config.yaml
experts_per_token: 2
normalize_top_k: false
lr_router: 0.000934
n_head: 7
vocab_size: 27065
attn_scale: 0.125
grad_clip: 2.0
steps: 10337
Below are experts of layer 2 (counted from 0) of a mixture-of-experts language model. Rows are named router (the router's row for the expert), gate (a neuron's input weights, with its number), up (a neuron's input weights, with its number) and show model dimensions 112-167. Each number is 500 + 40 x the weight over its row's rms, rounded and kept within 0 to 999. Numbers have three digits each.
Before each expert's rows: a language model's description of what the expert responds to. This comes from a sample of Wikipedia text that the model never trained on.

# expert 10
What it handles: Function words, possessives. Prepositions, articles and possessive 's in running prose, plus short name pieces like S-ed-an, B-ed-ford, initials.
router:459539472417462489505530486463512518557573508475467595480559533545566513543483523450492512545519539538460555448441594479453524535502585540568518493430534541530471482512
gate0:492591526522407499473539532458547458462524461513463451459581535503466518494527487541458543473463508478473450494550471505542509620480527508498518454438555485435506473480
up0:525450400544562444513462427487439449552486508437566531510457464485523537480502523485530443457513448524528457462448491475514561481501434466530501537484506535441479500525

# expert 9
What it handles: Paragraph breaks and place names. Double line breaks before headings or new paragraphs, and name pieces in sports results and charts, such as Nam-ib-ia, Gill-ingham.
router:449497521460484469504564454481539508549556537501436545513549530543529466547474545457477514549507547547474563441436545467454548534466550542550506489456529555553458485521
gate0:437519446506613503453476499452462557480502494555508500545519492535546511499514540555580427403545497470493498443555509459490549593556520507480533426494538500543516554527
up0:430533418394474481435460505456419450548465503481445457534529481526455516512503497472448471497492593521456471401466539522501458520514464533521520460424447522431472470476

# expert 12
What it handles: Vowel endings, short digits. Word-ending letters and syllables like Ng-uy-en, m-uy, and single digits in scores, codes and table rows.
router:447497521463479472503562456480536507550560539505435544511548529543529466547471543457484513548511545547475563439434544468456549534464550543550504491453529554554458485518
gate0:510470537543461495540511453482468522541548509519465521470452532457508458510491448501504493459517550475481464558476516468452460462484495517506489416577543500515518544527
up0:569531411538510463487452496505541565432500516547511502570516502552474542432563459477561497559496458545475535424473513475497475556427515466461533516546545427519502482512

# expert 0
What it handles: Mid-word name pieces. Word pieces continuing proper names and numbers after hyphens or capitals, such as N-aval, G-aza, twenty-se-ven, Osma-S-oria.
router:448495523462483472504562458477537511549558539507435543512551530546529463546473544457480511548509547545477560441434545468457551533469548543546504489453526553555459484519
gate0:440498535583539548572432449534501502478531477434477492546481477549555534470485478475562476463503500462489436520520473444504496484535461487509478561478492510578451451508
up0:524494545488534508485461447479528552476533463493462453484544442467490494507489498480437520529487562570497465476467472453483498584471474571483514449576500508546510543488

# expert 15
What it handles: Periods, lines, name syllables. Sentence-final periods, line breaks, "of", and capital letters in table cells, plus inner name syllables such as S-ich-ówek, Cr-ich-low, W-ich-ita.
router:448495524462485470508564458479535507547559540504434544509549530543528464548474542457480512550509546546475565440436545469457549532468551543548506492454528553553458487524
gate0:490469519475495542449499475544532485536429512519474506497484513501455442495524471453518510512490486490467493497487419476461524477533473517467463497488482484578466460555
up0:481538505503477440531459468505435508470534509493539449450520514522498494486539491536555484521471560552545528498435517512499569526535518509505442494478460422500606461526

# expert 7
What it handles: Personal name pieces. Pieces of first names and surnames of people, mostly European, such as E-ugen-io, Cron-enberg, Wagen-feld, plus table cells and coordinates.
router:447494524461481470507563458479535507550559538506434543512549529543528465545472546456478514549507545543474561444435545468454550534470550541548509492454527554555457483520
gate0:516557486476512526510538504572496491427512508529520492508554509480452460452396565459527401498507486542423481475448565446525535526498505475467445553556431492548603516526
up0:463527501552512523527464476438523509461467548447540417454526511572475505393455470529422493436522486502476441518518487518544469542539464466483444466511456448529442373547

# expert 2
What it handles: Sentence ends, table cells. Sentence-final periods before line breaks, table cell separators, and odd foreign name fragments like B-ien, Ital-ien, C-ien-fuego.
router:448493524461484471507563452480536510548559539509435546514550529541529468546474543458478506550509547545478564441437544468457551536465550542548508492456528553554460486521
gate0:605498466531497517477499496508539477505487517536532513457472498477530440461503488500544478523565522539466467428505524470551574462468604434447553463506556447505455486492
up0:503573487507518557463521552493519483532504539510496516459520482503456494525516503537544555459425513562521546480488442467491552485581519477444511539494433453489493579509

# expert 13
What it handles: Turkish letters and hyphens. The dotless ı in Turkish names such as Şanlıurfa, hyphens, words after "the" or "to", and sports words like gold.
router:446497522462483469503564455480536508548561541507433544510549528546530463548473542459480513548506546545475563439435544467454552533468551541547505494455528550553457486520
gate0:486488475484501570526473483483537475548472525469594521507532572491574516531438464535432420493497427468499547520470528499523496512529496442514504466527513493480490513514
up0:529426544536526553472510510466462478525542480457495496482474511573544572508492503451494501482548505496444484509452515476497443479515508531460515584498506463477510539511

# expert 1
What it handles: Name and table fragments. Capital-letter pieces and mid-word fragments of names, abbreviations and numbers, often in table cells, such as S, R, Ch, "SU", "57".
router:449493524460483472505564454479538509550561540507435543510548529543530466547469546460478511549510545545478562440435546469455550536468550543549509492457524552554458486522
gate0:454525430537574500455454449490513445481445486518518487540530550497534496496450452505476470459516436561553556573488524534493497456500524565507462505478582479454464464494
up0:532453510559521509499442518506469453526493555501605444516452540428560508549494574456499476526547504485472444483436532549516545517533498469522476550586444478457428452527

# expert 8
What it handles: Paragraph breaks, year digits. Double line breaks after sentences, year digits like 1-922 or 1-941, comma-year citations, and name endings like Rom-ero, Noum-é-a.
router:447493524457480470503562454482537510552560538511434543508546533545530466546473546456480513550509546545475562441437543464455548532469550542550509492455525552551458488520
gate0:542527487505552471526485476497469516553506532454501506443454512388488551497528412540483464514422441526435457477490525507487504567494496535434530482543502464498502443504
up0:520500414537488435522510458477542516424501544507486481551478574480506511494533442484566440584549516477534464486528528454524425518432523479492482572531462520547515484419

# expert 5
What it handles: Separators and list numbers. Semicolons, colons, table bars and line breaks, and digits in numbered or delimited lists, plus pieces like discr-imin-ative and Aam-ir.
router:449494521461483468503562457478539508546561537503434544513547531544529466548472546458483510550509546548475562437435545469458550533468550541549510487453532557554460485516
gate0:546558471546440488454489483459494493577513633480522506513484498490521478453530520488553539441425495493461504531552535567580593428463492557484606482456515435487471514481
up0:451397506512473515546492512510521425497415485536505486452512542433478475513562491505561469504536480553510478505523514516493580543526510518529434555558542470502514465482

# expert 3
What it handles: Mid-word pieces and function words. Inner word pieces of longer words and short function words after a preposition or space, such as harm, ancer, fib, to develop, and.
router:445498524461482470504563453478536508548557538504435544510549528545528462548472544458478509549509547549476564441436541467455548535467550545550508490453529553553457488520
gate0:535477487527552548524562504539504448552513448461501546414569515496486512506482485442529469484525446561539469518515522507522468523506448591534533469484456463541528501577
up0:488526495540537522539489482503565517456534487538504470463491491509439530486482515441552538501466487481512532506466520437504555551571533453476431521525465588530444535476

# expert 4
What it handles: Name and word fragments. Mid-word pieces and short function tokens in names, lists and infobox fields, such as Gem-ini, Be-ş-iktaş, (born, singer.
router:449493523461482470504563453477537509549558539502435547515547530541530464548475546459481513547506548545476564438433545466456553534466549540547506493453523552551460486521
gate0:525524481504409457471532526488461421516440483484499553496579557558482540464506506435478423466548505571531459621455495554508461487499529589550538535515495444515560509480
up0:481508480445549465551470454519475438452513482511556469520529458481476529530540495473558627490570490553523541540463516412505515433481553525450478496489470454449438489475

# expert 11
What it handles: Year digits and table bars. The digit 2 beginning years such as 2016, table cell bars, and inner pieces of place names, such as Dien B-ien, Nez Per-ce.
router:449493524462481472500562459479537512551559539503436544515549531542532468546473545459477511549509546548475564441437545467455549533470551542549508491456528553554459488522
gate0:500492466538490462557533452472491459530479529492463538439532531517542539545521468534485564503473577454521499482562554516554540463478462449505480528552444495512463534510
up0:466542456418562460493529518426485540521565536552486480478457464497422438475473534554544524500504479600470413503416452585478482503504531454486536559480490441520484474540